Weights of a small mixture-of-experts language model, trained from scratch on English Wikipedia: vocabulary 24455.
Below are experts of layer 5 (counted from 0) of a mixture-of-experts language model. Rows are named router (the router's row for the expert), up (a neuron's input weights, with its number) and show model dimensions 192-255. Each number is 128 + 24 x the weight over its row's rms, rounded and kept within 0 to 255.
Before each expert's rows: a language model's description of what the expert responds to; "mostly gets" lists some tokens that are sent to it at least half of the time. This comes from a sample of Wikipedia text that the model never trained on.

# expert 38
What it handles: Infobox field labels. Field-name words after a bullet dash in infoboxes and taxoboxes, such as Born, Died, Coordinates, Preceded by, Genus, Binomial name, Released.
mostly gets: "Coordinates", "Succeeded ", "Genus", "Preceded ", "Born", "Phylum"
router [115  69 135 147 166 103 115 140  75 143  94 136 169 118 141 119  96 137 160 139 103 140 134 132 137 179  93 149 172 138 182  97 106 117 141 134 133  97 149 167 132  86 121 121  99 131 141 117 142 146 121 126 144 166 143 138 104 115 106 163 131 127 122  97]
up0 [126 141 168 100 150  80 119 156 106 133 124 137 126 134 159 108 159 162 126 136 104 119 111 160 124 100 115 150 146  99 170 109  96 163 115 124 115 131 107 111 144  97 113 113 194 166  98 162  98 127 121 134 141 101 122 143 142 140 151 140  86 131 110 105]
up1 [119 119 138 120 120 153 113 152 124 106 100 126 136 129 128 133  94 125 111 113 142 131 102 180  76 100 108 109 105 126 125 117 116 118 150 130 123 145  61 151 149 178 130 129 160  98 158 155 126 121  91 146 117 115  99  97 131 103 154 167 123 180 159  90]
up2 [105 131 162 110 140 121 144 125 164 149 156  97 132 167 155 151  95 110 121 122 137 149 142 147  98 107  94 178 119 156 151 158 147 114 110 124 158 184 166 110  90 113 108 158 122 103 134 140 118  98 125 108 144 110 159 101 110 138 129 131 117 133 105  83]
up3 [150  88  72 138 104 111 170 103 138 123 152 106 146 139 118  91 131 174 123 141 186 114 135 132 125 124 126 155 144 179 123 142 132 168 123 146 121 113 130 121 113 108 136 175 137 165 124 129 105 114  96 154 144 120  95 177 109 104 133 139 127  87 158 127]
up4 [146 117 100 150 134 112 133 139 104 112 139  96 157 143 125 124  98 111 116 118 135 139 131 128 102 162 126 120  97  91 107 119 117  81 115 125 136 136 126 123 127 144 115 105 136 113 109 118 139 142 122 130 118 166 103 167  94  76  61 133 162 109 131 119]
up5 [ 75 119 132 129  98  95 164 127 127 111 120 145 133 130 158 125 158 166 140 145 105 116 102 168 125 126 151 125 148 135 166 117  80 158 138 100 177 127  96 153 142 114 134 102 178 136 130 113 170 132 108 135 153 124 120 129 122 129 149 128 154 156 141 109]
up6 [ 83 140 164 123 155 155 144 141 124 158 149 124 140 131  93 132  97 128 183 171 123  78 110 104 170 126 124 143 147 129 144 141 148  95 118 130 125 128 134 150 114 126 136 176 101 149  82 142 166 112 100 107 152 139 118 107  97 122 125 118 139 121 141 140]
up7 [159 128 138 131 141 167 149 121 119 146 123 107 109 151 153 112 123 123 116 141 119 115 161 116 144 165 111  86 125 176 124 134 103 131 103 133 107 130 176 150 145 132 149  98 165 171 140  99 135 104 159 122 164 144 115 174 134  95 134 138 135 138 118  91]
up8 [115 140 148 107 142 131 153 164 103 136 114 143 170 135 165 129 122 128 137 117 168 122 102 161  88 151 137 170 158 138  72  83 168 145 168 134 126 149 158 159 127 175  82  95 146  90 116 143 146 182 103 125 107 144  96 135 134 156 116 136 136 120 102 134]
up9 [153 156 138 177 133 159 105 135 100 138 138 112 121 127 109 165 130  94 116 110  99 157 155 157 146 145 148 155 175 126 139 108  94 135 163 134 169  96 121 146  96  96 147  93  60 175 104 119 190 128 138 152  90 165 161 161 121 116 132 120 186  90 127 126]
up10 [157 110 143 118 138 169 150 115 119 147 106 130 143  92 157 108 148 113 145 109 140 174 126 104 160 141 101 113 135 139 126 118 129  92  91 152  97 107 135 138 138  75 153 104 163 112 137 110 138 103 123 128 147 162 148 105 144 131 176 107 165 118  80 113]
up11 [132 121 110 126 157 133 164 197  77  98  96 110 111 105 142 115  94 161 109 104  97 120 112 146 123  91 109  90 153 157 126 104 135 122  86 152  94 149 148  92 110 138 101 110 137 151 116 120 127 150 151 126 148  80 118 139 111 168 125 149 149 109 129 160]
up12 [132 140 129 121 156 109 105 156 134  99  80 136 125  81  81 169 126 137 182 181 124 113 162 100 144 130 115 110 127 149 123 145  98 140 152  84 152 132 117 144 131 105 128  99 112 162 160 116 157 128 126 125 167 148 162 132 109 168 128 167 111 122  86 113]
up13 [107  91 134 160 123 120 153 161 135 141 136  70 157 102 120 143 116 120 129 131 106 156 129 123 138 112 109 113 132  95 123 121 160 100 137 113 142 121 116 139 124  95  97 115 116 125 139  72 131 126 143 121 128 135 104 101 109  89  95 146  97 124 112 125]
up14 [149 115 164 130 109  97 138 116 152 190 144 142 105 152 134 152 161 107 148 108  99 103 153 146 108 110 137 130 186  94 146 184  97 115 127 132 116  99 140 146 105 135 117 125 126 157  95  79 165 112 147 150 125 125 151 119 158 136  97  99 125  99 153 154]
up15 [131 135 154 150  98 120 164 124 122 106 102 125 137 162 127 138 132 132  86 133 120 159 111 116 140 138  90 118 101 183  88 145 124 141 120  92 119 109  89 129 105  96  90 126 136 112 136 126 111 112 111 121 148 136 102 146 117 130 118 164  95 120 131 118]
up16 [168 157 132  96 115 142  99 154 106 155 120 129 138 127 112 111 127 120 139  68 110 152  86 103 162 107 162 105 114 149 113 104 138 153 127 144 116  83 103 110  95 104 123  96 152  94 137 141  86 126 117 145 111 132 113  83 107 139 140 151 125 152 151  89]
up17 [108 127 150 142  85 141 111 105 109 114 147 109 115  77 141 153 107 139 131 126 103 153 152 113 159 124 123 125 123 143 121 161 143  84 150 149 127  93 123 136 132  93 144 113  35 122 110  97 133 154 134 121 123 145 109 116 107 139 111  98 128 148 129 119]
up18 [141 129 123 132 100 105  73 145 104 121 102 128 176 134 116 126  97 143 107 115 138 123 128 157 169  96 113 142 147 120 181  99 165 163 112 116 111 150 107 143 123 129 138 129 153 136 172 122 132 164 172 110 120  98 139 103 138 168 112 132 125 118 123  95]
up19 [121 144 175 110 133 123 123 164  90 141  85 105 131  71  64 151 151 145 146 128 145 125 119 128 119 141 141 114 171 119 142 110 140 139 151 123 161 102 142 141 142 104 120 134 143  93 141 109 109 136 159 162 171 137 101 139 120 135 162 104 150 122 190 153]
up20 [112  62  96 159  90 144 129  90 145 147 123 139 111 133  94 119 133  82 121 119 104 119 126 146  96 108 135 146 109 142 123 135 168 161 138 110 129 134 139 107 135  98 100 126 128 133 159 155 123 164  99 134 110 141 106 136 146 138  53  59 103  99 151 131]
up21 [105 121 104 152 140 133 105 183 114 106 129 140 135 131 138 126 140 148 118  95 129 128  92 118 153 121 136 160 155 135 136 130 106 117 138 113 154  87 116 160 124 137 111 135 149  99 152 122 121 154 140  92 102 115 171 108 162 105 120 120 151 144 116  82]
up22 [171 133 141 112 159 135  87 151 102 124 142 154 139 129 137 107 154 124 141 113 117 116 168 152 136 102  94 165 122  72 146 109 180 162 127 100 151 141 149 113 129 163 119 126 143 113 163 106 169 134 134 132 119 109  89  85 157 132  84 102 195  94 127 160]
up23 [ 99 155 137 119 111 125 166  97 165 126  87 108  80 141 157  90 125 132 152 122  85 114 134 150 137 163 143 138 121 120 126 164 119  92  85 132 133  98 135 143  77 122 156  88 126 172 169 105  96 121 132 134 142 136 137 119 150 174 125 127 117 106  66 143]
up24 [120 154  80  93 126  92 129 116 105 120 132  93 111 110  93 150 120 122 156 122 120 130 117  91 120 124 121 152 171 173 109 122 139  99 135  93 151 116 129 148 129  83 133 154 113 172 136 162 124  94 137 134 146 146 100 176 127  99 144 110 176 149 133 115]
up25 [ 98 128 153 137 124 133 140 117 115 134 116  90 191 129 128 139 127 134 108 159 115 147 152 141 143 149 140 154 130 136 110 120 156 186 139  90  96 122 151  95 116 175 139  92  85 134 128 152 113 109 137 129  82 140 125 183 142 174 134 136  96 112 159 124]
up26 [169 105 111 112 152 199 120 149  93 169  84  82 123 131  85 119  94 133 121 101 102 147 134 125 132  88 148 144 107 142 144 125 121 123 135 123 113 109 169 128 179 127 146  94 123 115 141 176 125 112 145 118 141 125 127 116 157  99 114 114 105 119 126 141]
up27 [102 139 114 158  75 128 100  92 122 158 137  86 147 134 128 151 133 117 104  94 143 135 125 123  90 150 149 144 101 117 109 143  98 118  84 157 148 115 150 148 150 194 151 182  90 173 148  91 116 134  86 159 137 169 120 122 127  78 127 123 102 106 138 144]
up28 [151 124  88 163  79  80 149 152 110 160  77 144 138 116 148 136 135 146 120 131 209  72 157 111 141 127 130 132 156 120 166 166 103 146 135 126 138 156 179 117 120 140 135 156  96  90 148  99 116 141 134 108 163 182 145 114 156 139 153 166  88 150  96 157]
up29 [144 123 113 125 123 127  90 131 148 153 119 122 104 114 145 107 149  90 140 156 132 137  91 119 129 133 112 121 184  58 118 116  83  81 119 155  95 143 135 117 102 122 121 179 124 106 150 139 131 115 166 111 144  96  97 127 123 147 103 117 135  98  93 145]
up30 [129 154 116  84 159 106 128 133 110 137 117  82 112 114 111 119 147 160 142 143 138 182 134 125 108 160 117  99 108 135 127 118  95 136  85 130 133 116 131 165 130  82 104 139 121 117 109 158 137 162 121 136 155  92 152 124 132  68 105 163 127 130 108 110]
up31 [152 122 156 148 169 113 104 142 140 136 139 153  99 145 146 141 113 124 169 165 163 153 138 107  95 118 109 122 163 126 123 101 105 124 117  90  73 107 114 158 134 101 132 140 147 163 115  84 108 151 110 125  81 110 116 164 123 141 155 122 102 148 128 158]
up32 [112 127 129 136 124 118 107  94 122 109 152 131 114 123 114 131 162 120 104 163 158 151 110 111 116 113  77 123 151 103 163 107  96 164 129 150 154  77 154 105 139 172 126 129 159 103 106 106 154 156 150 121 128  96 136 142  97 119 124 131 152 126 128 158]
up33 [168 121 115 161 104 127 146 153 114 143 146  65 129 105 132 118 121 109 130  92 120 133 163 101 142 153 137 125 136 102  79 136 129 137 152 143 129 142 108 126  86 123 133 129 113 156 105 123 119 139 136 111 107 111  83 118 105 122 120 155 104 123 154 157]
up34 [139  82 113 123 120 131 124 106 146 129 108 156 145 147 116  76 124 125 159  92 127 118 119 118 127 111 134 109 101 174 146 120 123 135 137 170 101 106 164 109 128 121 111 136 145 171 145 150 133 138 110 135 162  85 121 153 105 135 108 138 131 115  88 102]
up35 [114  89 129  86 167 137 120 100  84 134 107  92 118 120 167 126  81 157 133 102 123 133 130 159 123 144 124 121  99  97 115 151 118  80 125 100 143  92 134  94 132 171 132 141 122 125 113 137 112 203 128  92 147 121 143  82 107 126  65 155 182 125 113 143]
up36 [130  99 119 146 115 106 143  98 129 153 126 170 113 121 127 130  82 121 131 113 147 176 159 127 116  75 124 156 103 130 148 133 135 127 147 134 103  88 132  99 105 128 148 132 108 111 112 112 144 112 126 102 101 120 140 123 157  87 112 163 117 137 139 113]
up37 [123 145 117 140  99 130 140 122 101 168 125 163 120 108 105 125  91 117 144 111 129 126 115 124 126 145  61 160 158 112 164 136 122  94 139 149 127 159 128 129 103 147 131 110 119 127  73 133  88 120 121 104 146 179  49 144 128 137 106 121 112 141  72 111]
up38 [138 166 101 185  80  73 101 178 172 137  97 182 133 118 134 160 136 109  95 132 136 113 107 151  87 111 172  87 133  84 132 155 153 145 122 140 147 104 120 161 161 104  86 136 110 143 106 139 113 158 105 134 143 171 125 118 111 106 123 160 127  98 155 104]
up39 [151 131 102 145 118 148  98 117 120 151 109 129 149  84 115 140  87 122 125 125 135 140 103 133 165 126 123  89 133 149 102 119 176 106  88 104 161 129 143 129 125 105 122 130 131 108 125 139 146 120 172 108 145 158 140 138 152  83 153 153 165 134 138 131]
up40 [126  83 125 113 154 164  99 102 131 139 141 115 150 123 105  92 121 143 118 181 140 143  85 134 147 158 171 172 147 112 159 140 133 164 133 108 159 172 156 123 107 147 137 137 129 134 135 122 122  88 105 155 116 131 135 127  95 114 145 139  92  90 138 106]
up41 [126  76 156 129 154  87 177 105 113 155 127  79 169 112 161 113 155 137 150 127 154  80 105 156 129 159 132 177 133 122 141 134 102 104 131 135 124 129 103 107 134  84  97 116 108 130 101 126 151 146 159 129 137  86 177 140 123  54 116 110 123 145 137 151]
up42 [132 123 148 111 124  81  91  68 125  76 105 116 103 129 108 132 121  91  66 125 134 125 115 123 187 110 163 153 149 119 126 112 135  94 125 130 168 161 125 113 120 172 138 142  91 120 122 149 124 176 132 134 107 132  99 154 201 133 103 101  99 109 135 112]
up43 [136 143 147 106 100 126 125 119 115 158 111 101 118 163 137 113 125 121 143 179 134 132 125  91 125 135 143 139 124 158 153 167 158 117 139 133 144 102 154 139 152 137 154 143  98 126 168 109 102 136 150 148 144 145 133 143 171 160  93 102  71 130 160  88]
up44 [161 111 157 150 121 125 147 132 145 153  73  95 104 102 120  88 142  97 107  76 117 123  61 105 124 119 128 123 132 178  84 148 131 145 140 113 120 127 139 149 111 110 136 114 152  93 133 168 130 113 104 137 144 135 138 148 109 119 156  89 117 169 124 111]
up45 [120 115 160 161 116 142 168 174 128 140  88 101 139 120 105 125 110 145 159 179 127 165 129 146 100 134 128 121 104 157 159 131 140 133 145 120 123 106 118 128  96  99 135 157 105 129 131 129 147 135 164 150 144  96  88 113 128 114 140 122 116 128 133 146]
up46 [112 128 125 119 132 148 133 147 139 112 115 137 102 138 150 139 107 141 131 113 138  90 163 137 105  98 122 115  99 169 174 142 123 155 126 130 115 127 146 127 136 140 124  99  85 123 132 118 121  94 149 134 152 137 119 125 116 171 145 139 112 109 125 106]
up47 [144 115 163 122 151 134 117 125 171 141 124 116 122 129  92 107 136 161 108 120 118 123 145 127 147  88  72 116 104 123 108  89 126 116  64 123  85 154 120 163 125 134 133 122 166 110 111 110 184  98 116 150 114 169 125 152 149  80  91 129 109 145 103 125]
up48 [ 84 108 114 131 124 140 119  98 114 119 173 113 145 149 115 126 125 104  92 139  98 162 161 148 102 116 127 156 119 143  88 108 108 112 117 115 141 115 149  99 120 140 117 129  78 119 154 172 127 153 121 144 147 148 144 143 134 125 112 145 134 103 134 115]
up49 [131 124 137  93 113 123 104 133 132 157 159  71 134 119 168 141 145 104 127 160 160 123 152 112 125  98 108 144 122 145  94 164 118 134 149 109  98  88 143  92  98 128 111 142  92 126 134 139  87 110 133 141 102  98 124 167 146 149 134  98 115 150 143 133]
up50 [104  86 151 147 166 107 154 110 125 143 153 117 170  96 130 123 131  97 157 169 145 163 153 128 110 133  98 101 182 152 152 130 117 154 148 121 119 144  93 130 157 148 145  98 137 124 126 149 118 163 118 118 103 143 129 141 166 116 136 149 162 130 149  92]